{
  "n_layer": 12,
  "d_model": 128,
  "n_experts": 160,
  "experts_per_token": 4,
  "d_expert": 96,
  "d_shared_expert": 128,
  "activation": "gelu",
  "moe_layers": [0, 1, 2, 3, 4, 5, 6, 7, 8, 9, 10, 11],
  "router_score": "sigmoid",
  "normalize_top_k": true,
  "routed_scale": 1.0,
  "balance_loss": 0.000775,
  "balance_bias": true,
  "router_logit_norm": 1.0,
  "init_std_router": 0.0332,
  "lr_router": 0.000921,
  "vocab_size": 8192,
  "norm": "rmsnorm",
  "norm_eps": 1e-06,
  "tie_embeddings": false,
  "optimizer": "muon_variant",
  "lr": 0.00842,
  "beta1": 0.93,
  "grad_clip": 0.5,
  "batch_tokens": 65536,
  "seq_len": 1024,
  "train_tokens": 409200000,
  "steps": 6244,
  "dataset": "wikipedia_en"
}
Below are experts of layer 2 (counted from 0) of a mixture-of-experts language model. Rows are named router (the router's row for the expert), up (a neuron's input weights, with its number) and show model dimensions 0-127. Each number is 50 + 10 x the weight over its row's rms, rounded and kept within 0 to 99.
After each expert's rows: a language model's description of what the expert responds to; "gets" lists some tokens that make up at least twice as much of what it gets as of all text. This comes from a sample of Wikipedia text that the model never trained on. Tokens count by the router's weight.

# expert 26
router:70 51 41 55 44 46 47 35 58 39 43 58 50 63 57 60 42 34 52 62 48 66 40 32 36 38 33 40 45 45 48 56 43 32 74 56 57 62 47 36 71 60 31 58 58 57 49 30 60 39 39 54 45 53 63 48 51 38 55 47 37 54 60 34 42 47 50 68 54 53 49 38 33 49 37 32 60 41 49 71 49 50 62 48 55 52 52 48 62 39 53 65 55 34 58 54 39 36 40 53 50 53 28 49 45 49 49 37 50 43 42 49 56 37 53 55 60 56 46 52 53 61 45 42 51 43 40 35
up1:62 51 41 47 41 53 62 68 25 48 47 59 55 40 45 46 49 20 53 56 47 66 44 47 18 41 36 49 40 26 54 67 39 64 40 58 53 51 45 50 48 37 24 63 44 39 38 61 53 33 51 50 57 50 44 63 52 44 44 39 36 54 48 58 55 43 63 38 50 42 51 38 41 54 50 45 47 55 43 57 40 43 40 48 52 43 35 51 52 60 46 42 49 50 59 62 55 51 59 42 57 44 48 37 45 75 48 48 39 47 34 43 35 65 52 48 67 59 65 64 50 42 44 48 50 56 52 50
It responds to: Determiners and possessives after prepositions (the, his, their, its, 's), plus not and word starts like cont, con, per.
gets: " the", " his", " their", "'s", " its", " not"

# expert 41
router:52 41 59 45 37 51 50 53 59 49 37 36 38 46 42 51 44 41 38 50 57 58 46 43 47 61 50 36 42 44 45 57 37 54 51 49 61 55 44 56 55 51 62 56 44 51 56 53 29 57 56 62 45 56 48 56 52 39 46 73 28 44 49 54 49 40 52 65 59 41 49 50 62 55 48 41 51 36 50 63 45 49 36 47 79 56 40 41 35 51 61 42 49 37 33 37 70 70 46 61 39 53 59 65 49 45 33 56 54 60 62 42 60 44 37 60 45 53 64 45 71 47 47 43 19 69 40 55
up2:33 61 53 54 42 64 58 48 50 56 56 61 51 51 54 49 57 37 55 54 57 34 55 54 55 49 57 67 49 43 50 57 66 69 32 54 53 41 37 54 46 59 38 46 56 68 47 48 34 73 73 52 50 39 54 56 47 68 47 54 50 46 41 42 56 42 57 53 61 30 36 59 49 61 41 41 60 40 66 62 55 42 46 41 53 60 46 55 39 47 62 54 50 55 55 63 43 53 42 57 54 55 50 52 30 65 55 58 44 37 33 43 55 73 49 63 46 60 41 52 29 61 62 53 46 60 22 66
It responds to: Word pieces ending in a or o within foreign names and words, such as Otto, Ateneo, Fruta, audio, Hero-ína.
gets: "a", "o", "ia", "as", "ra", "ro"

# expert 27
router:48 34 51 58 41 45 29 56 52 67 53 56 48 40 57 45 49 53 47 32 50 37 52 68 45 45 48 56 54 29 62 37 39 43 58 55 34 55 48 41 54 38 55 42 43 48 45 71 49 49 41 41 64 44 53 60 67 55 68 72 67 33 52 58 53 45 59 42 45 49 56 57 52 54 34 64 46 63 59 46 41 55 43 47 53 63 66 42 51 56 58 63 44 49 24 46 51 50 54 40 51 60 53 30 47 36 53 59 31 43 46 35 61 43 48 59 55 57 35 39 57 36 60 46 64 27 54 49
up2:37 44 47 64 57 63 44 53 65 47 53 66 47 45 50 51 59 53 43 54 67 48 61 46 54 36 60 69 32 49 49 53 45 55 39 41 54 43 49 34 53 34 40 36 36 39 57 31 42 50 43 62 46 43 59 36 53 71 56 45 59 59 57 51 53 62 57 47 71 49 61 52 65 47 43 50 46 55 55 59 75 72 49 56 54 29 61 47 52 56 39 59 46 58 47 48 51 50 42 32 35 52 54 57 38 44 66 49 59 60 58 55 47 75 49 61 42 61 47 31 59 57 51 38 45 72 39 45
It responds to: Prepositions to, on, in, into, through and modals would, can, will, after verbs or participles, e.g. able to, dedicated to, held on.
gets: " to", " on", " in", "In", " would", " In"

# expert 52
router:51 57 53 52 55 59 53 57 51 31 57 59 39 32 49 54 50 53 52 36 50 44 55 50 55 36 53 43 41 52 42 47 61 46 62 42 55 48 38 64 61 49 72 56 32 49 61 38 45 40 53 59 64 46 28 46 25 39 45 40 47 69 60 55 42 45 34 45 44 47 44 39 66 50 70 48 46 38 45 47 58 48 33 37 43 60 53 28 62 53 67 57 78 59 51 34 64 56 43 50 50 55 44 49 67 50 39 56 39 50 41 52 46 44 64 54 58 62 58 54 56 53 45 47 41 31 60 33
up0:55 35 55 51 46 42 57 41 55 42 51 60 30 54 64 47 49 47 59 53 68 29 52 53 54 53 49 58 59 52 47 66 42 47 52 39 36 47 46 34 57 70 49 68 47 45 32 45 63 50 40 40 57 49 37 53 40 46 54 55 55 41 36 51 80 35 44 37 39 52 35 66 55 41 73 55 31 50 45 43 63 59 48 49 41 53 43 32 51 50 44 44 54 56 41 40 47 67 56 51 60 58 60 36 50 39 43 34 59 44 38 36 63 64 57 66 52 54 63 44 39 52 50 40 43 60 44 32
It responds to: Table cell separator pipes that follow text cells like names, places, titles or publications in discography, election and results tables.
gets: " |", ";", " Card", " cap", " Beach", " occup"

# expert 21
router:55 48 37 65 53 49 46 54 32 55 56 56 56 31 34 47 59 33 32 46 53 34 55 38 44 35 51 53 42 61 53 48 45 58 53 64 59 47 44 39 60 50 39 52 22 69 45 49 69 57 76 58 36 46 71 62 46 46 70 27 52 53 43 50 54 51 38 61 53 54 52 56 57 57 51 62 56 50 54 53 54 41 57 52 53 51 19 61 55 45 36 22 39 39 45 48 37 47 42 54 46 46 54 54 54 34 57 50 59 45 48 55 41 46 50 56 42 54 34 48 57 58 41 49 52 50 58 54
up0:44 43 55 52 58 40 36 46 50 31 70 59 46 54 58 44 54 42 46 42 69 59 61 59 27 37 57 43 51 64 66 44 44 78 54 56 43 59 39 52 65 58 55 51 53 45 47 57 30 43 42 63 51 58 60 45 29 55 54 48 51 41 60 61 50 52 48 45 41 48 65 53 50 51 31 64 45 61 69 45 37 51 60 33 46 57 34 67 62 48 49 42 67 51 58 44 52 49 47 53 49 41 45 40 44 53 38 70 55 32 28 47 52 45 51 66 43 49 36 35 52 42 36 44 50 58 52 61
It responds to: Colons after field labels in infobox lists and headings, e.g. Stadium:, Branding:; also lone capital letters or abbreviations such as P, W, USA.
gets: ":", " P", " I", " W", " S", "s:"

# expert 7
router:33 51 45 66 40 30 58 61 56 37 45 62 61 44 54 41 63 41 49 47 71 61 63 53 46 37 37 40 58 71 57 40 46 55 55 56 38 61 58 56 50 45 44 37 44 48 58 66 46 45 39 39 47 56 41 48 47 51 49 26 70 61 59 62 55 53 40 63 54 57 58 50 72 30 37 56 54 67 54 77 48 60 48 52 59 38 44 57 57 45 46 42 50 49 38 60 70 55 60 49 39 61 52 52 58 49 56 51 57 52 41 28 38 63 52 50 69 56 46 54 46 53 65 50 47 51 55 58
up1:31 45 25 53 27 36 63 60 64 37 51 59 53 49 60 45 48 54 32 40 56 55 54 58 50 49 53 61 52 62 48 48 68 59 42 71 36 41 46 47 41 58 66 68 45 55 75 70 51 38 49 42 47 61 54 53 47 59 51 36 63 52 53 33 37 67 49 71 46 45 35 41 67 46 51 54 46 55 45 58 42 43 48 67 56 30 58 63 47 68 44 56 52 58 51 54 56 49 44 42 39 44 39 55 40 44 57 54 49 56 48 28 42 57 51 41 60 46 45 64 55 52 55 48 44 60 58 50
It responds to: Ordinal and uniqueness words like first, last, only, second, final, main, plus small numbers and articles in sports tables and lists.
gets: " 1", " first", " 2", " 5", " one", " an"

# expert 3
router:41 56 53 42 45 64 55 61 48 47 29 42 34 42 43 41 50 54 46 53 44 52 60 36 48 42 49 45 48 47 42 62 51 28 51 41 49 62 50 55 69 62 60 53 48 36 65 51 53 63 50 52 31 67 48 41 52 64 36 38 27 47 42 62 43 55 42 33 69 40 44 31 54 50 46 33 61 48 34 54 45 49 45 36 61 56 53 40 57 45 65 52 56 46 41 41 55 58 66 63 46 46 57 47 43 32 34 54 68 56 35 39 49 48 40 42 45 46 58 44 54 49 45 22 35 62 52 55
up1:46 37 58 42 45 32 53 61 40 54 62 51 47 44 50 43 79 62 52 62 60 55 52 57 30 61 48 46 40 57 59 41 47 42 40 55 36 43 35 38 52 36 49 60 55 54 36 45 64 37 48 59 49 34 37 35 55 40 45 63 47 41 30 64 47 47 53 38 57 49 75 55 48 46 50 51 70 40 66 57 65 46 66 44 47 61 39 43 46 44 61 41 58 39 55 68 48 47 46 46 49 50 47 54 39 32 50 37 56 39 65 55 60 41 54 42 42 68 48 35 57 59 70 59 60 50 52 50
It responds to: Articles the, a, an, mostly right after prepositions or verbs, as in on the board, to an audience, reaching the Americans.
gets: " the", " a", " an", " The", " A", "The"

# expert 13
router:40 51 42 47 38 64 46 65 55 60 34 43 45 46 38 56 39 56 46 57 53 57 52 35 62 41 51 40 49 46 48 47 50 35 64 41 63 46 49 58 59 61 53 50 47 64 68 43 54 53 46 45 41 67 44 37 57 72 31 40 31 53 54 45 39 50 46 39 62 40 53 53 44 59 56 41 56 31 34 69 43 58 61 42 42 57 43 49 66 42 55 53 45 32 58 39 59 62 55 55 56 42 57 46 41 42 40 51 44 59 48 32 55 33 25 41 38 44 57 35 52 39 28 32 38 54 48 61
up0:59 53 56 54 52 55 37 43 45 58 40 57 72 59 50 40 49 50 60 59 47 60 49 56 52 39 47 42 44 51 57 30 50 42 56 59 50 36 27 69 56 34 57 56 45 65 51 45 55 57 63 61 44 42 46 50 40 35 59 44 48 54 68 43 43 40 59 44 47 55 54 65 59 45 55 49 54 46 54 65 60 49 52 45 23 44 64 65 49 65 50 55 38 60 67 64 36 58 48 56 53 69 28 40 60 52 46 53 35 60 70 49 43 43 59 59 47 64 26 50 47 58 30 59 48 31 60 53
It responds to: Single capital letter that begins a split proper name, in infoboxes, tables and lists, such as P of Pithiviers, M of Malloy.
gets: " P", " B", " S", " M", " C", " F"

# expert 1
router:53 65 56 69 54 53 52 57 61 39 51 49 50 58 28 56 52 68 57 36 43 58 47 37 51 39 41 48 54 38 41 58 64 45 59 57 71 45 50 42 38 45 55 39 50 53 44 47 43 68 55 62 46 51 38 41 57 53 48 60 32 55 64 50 44 31 54 53 60 66 55 40 63 63 44 68 46 47 37 60 46 43 39 43 53 57 50 40 70 50 63 56 28 45 26 44 52 43 62 48 40 59 42 44 38 29 47 43 60 54 27 52 48 47 43 47 58 40 64 50 64 46 69 49 61 65 53 42
up0:48 51 56 44 29 57 43 53 49 46 56 49 36 75 32 42 41 57 61 54 48 36 61 76 36 64 41 39 49 53 71 48 42 47 49 53 40 53 58 55 62 58 39 52 55 54 49 37 57 49 46 61 51 41 43 59 48 46 49 60 47 58 50 53 43 24 41 49 62 46 52 50 38 55 53 67 59 57 33 54 35 45 63 37 43 44 44 68 52 74 56 31 46 57 63 49 62 55 38 61 45 58 54 60 29 58 51 47 34 27 33 50 57 57 42 44 65 43 37 45 44 52 50 57 55 44 54 53
It responds to: Adjective-forming word endings and common descriptive adjectives, such as political, geographical, dangerous, plus new, large, small, short, older.
gets: "ic", "ical", " new", "x", "able", "ian"

# expert 56
router:56 67 53 65 44 61 51 61 52 51 44 58 48 31 40 53 29 42 50 47 48 57 62 60 53 53 40 58 43 57 40 63 40 43 75 61 42 63 56 57 48 45 55 60 42 50 88 49 48 48 35 46 38 59 37 43 54 56 47 56 43 40 44 52 31 54 45 45 42 54 46 72 43 41 71 47 60 49 57 70 48 43 40 57 45 65 51 39 43 36 80 46 46 52 52 34 56 55 33 59 55 48 51 64 65 35 51 39 50 51 52 52 43 48 48 37 48 52 54 43 53 44 56 44 51 68 53 57
up0:38 64 50 73 35 55 51 56 53 53 41 54 51 49 45 62 64 30 57 41 60 57 41 58 39 59 60 40 42 44 48 51 62 67 45 56 52 54 38 22 71 39 45 51 60 47 61 44 62 33 40 34 44 32 60 52 42 67 38 68 55 43 27 56 63 47 68 49 54 44 51 48 57 47 51 67 50 43 54 57 55 48 50 30 54 39 44 49 43 53 56 51 56 44 51 42 48 52 55 49 41 81 59 65 31 57 46 50 55 50 47 60 44 60 49 67 50 57 49 36 52 59 44 56 50 35 46 53
It responds to: Single capital vowels or letters starting a word after a line break or code, as in Identifiers, Nadal, SMILES, USA.
gets: "A", " E", " I", "I", "E", "O"

# expert 34
router:51 47 50 52 44 50 49 37 47 51 57 54 43 43 40 43 51 59 61 38 42 51 39 38 68 43 49 62 55 61 44 52 54 48 50 45 63 39 52 46 61 47 35 42 60 67 51 74 59 62 75 44 56 61 34 62 28 58 35 61 39 30 52 49 41 49 50 44 29 61 47 53 33 44 67 51 56 55 58 61 56 46 52 51 32 29 51 54 33 58 76 63 40 41 51 47 55 50 64 43 39 50 32 36 37 57 45 58 42 42 45 48 48 37 55 31 48 51 60 42 56 62 56 52 63 44 53 53
up0:35 38 65 45 43 59 55 38 36 50 53 60 72 47 41 54 64 45 53 44 37 47 34 59 61 36 46 51 57 46 49 23 26 48 59 51 50 58 55 53 42 43 37 38 58 51 58 61 56 36 65 31 45 49 62 53 43 72 48 43 43 30 31 58 51 52 44 48 44 56 39 23 45 36 59 32 41 50 53 48 58 50 52 55 67 44 42 40 30 61 60 58 48 53 32 66 55 51 43 48 42 47 38 43 47 48 66 51 47 52 55 56 48 37 62 58 48 56 64 65 52 50 45 43 54 52 40 49
It responds to: Line breaks right after = Title = headings and section captions, plus common content words such as music, art, football, used, appointed, National.
gets: "\n", " B", " used", " National", " ass", " music"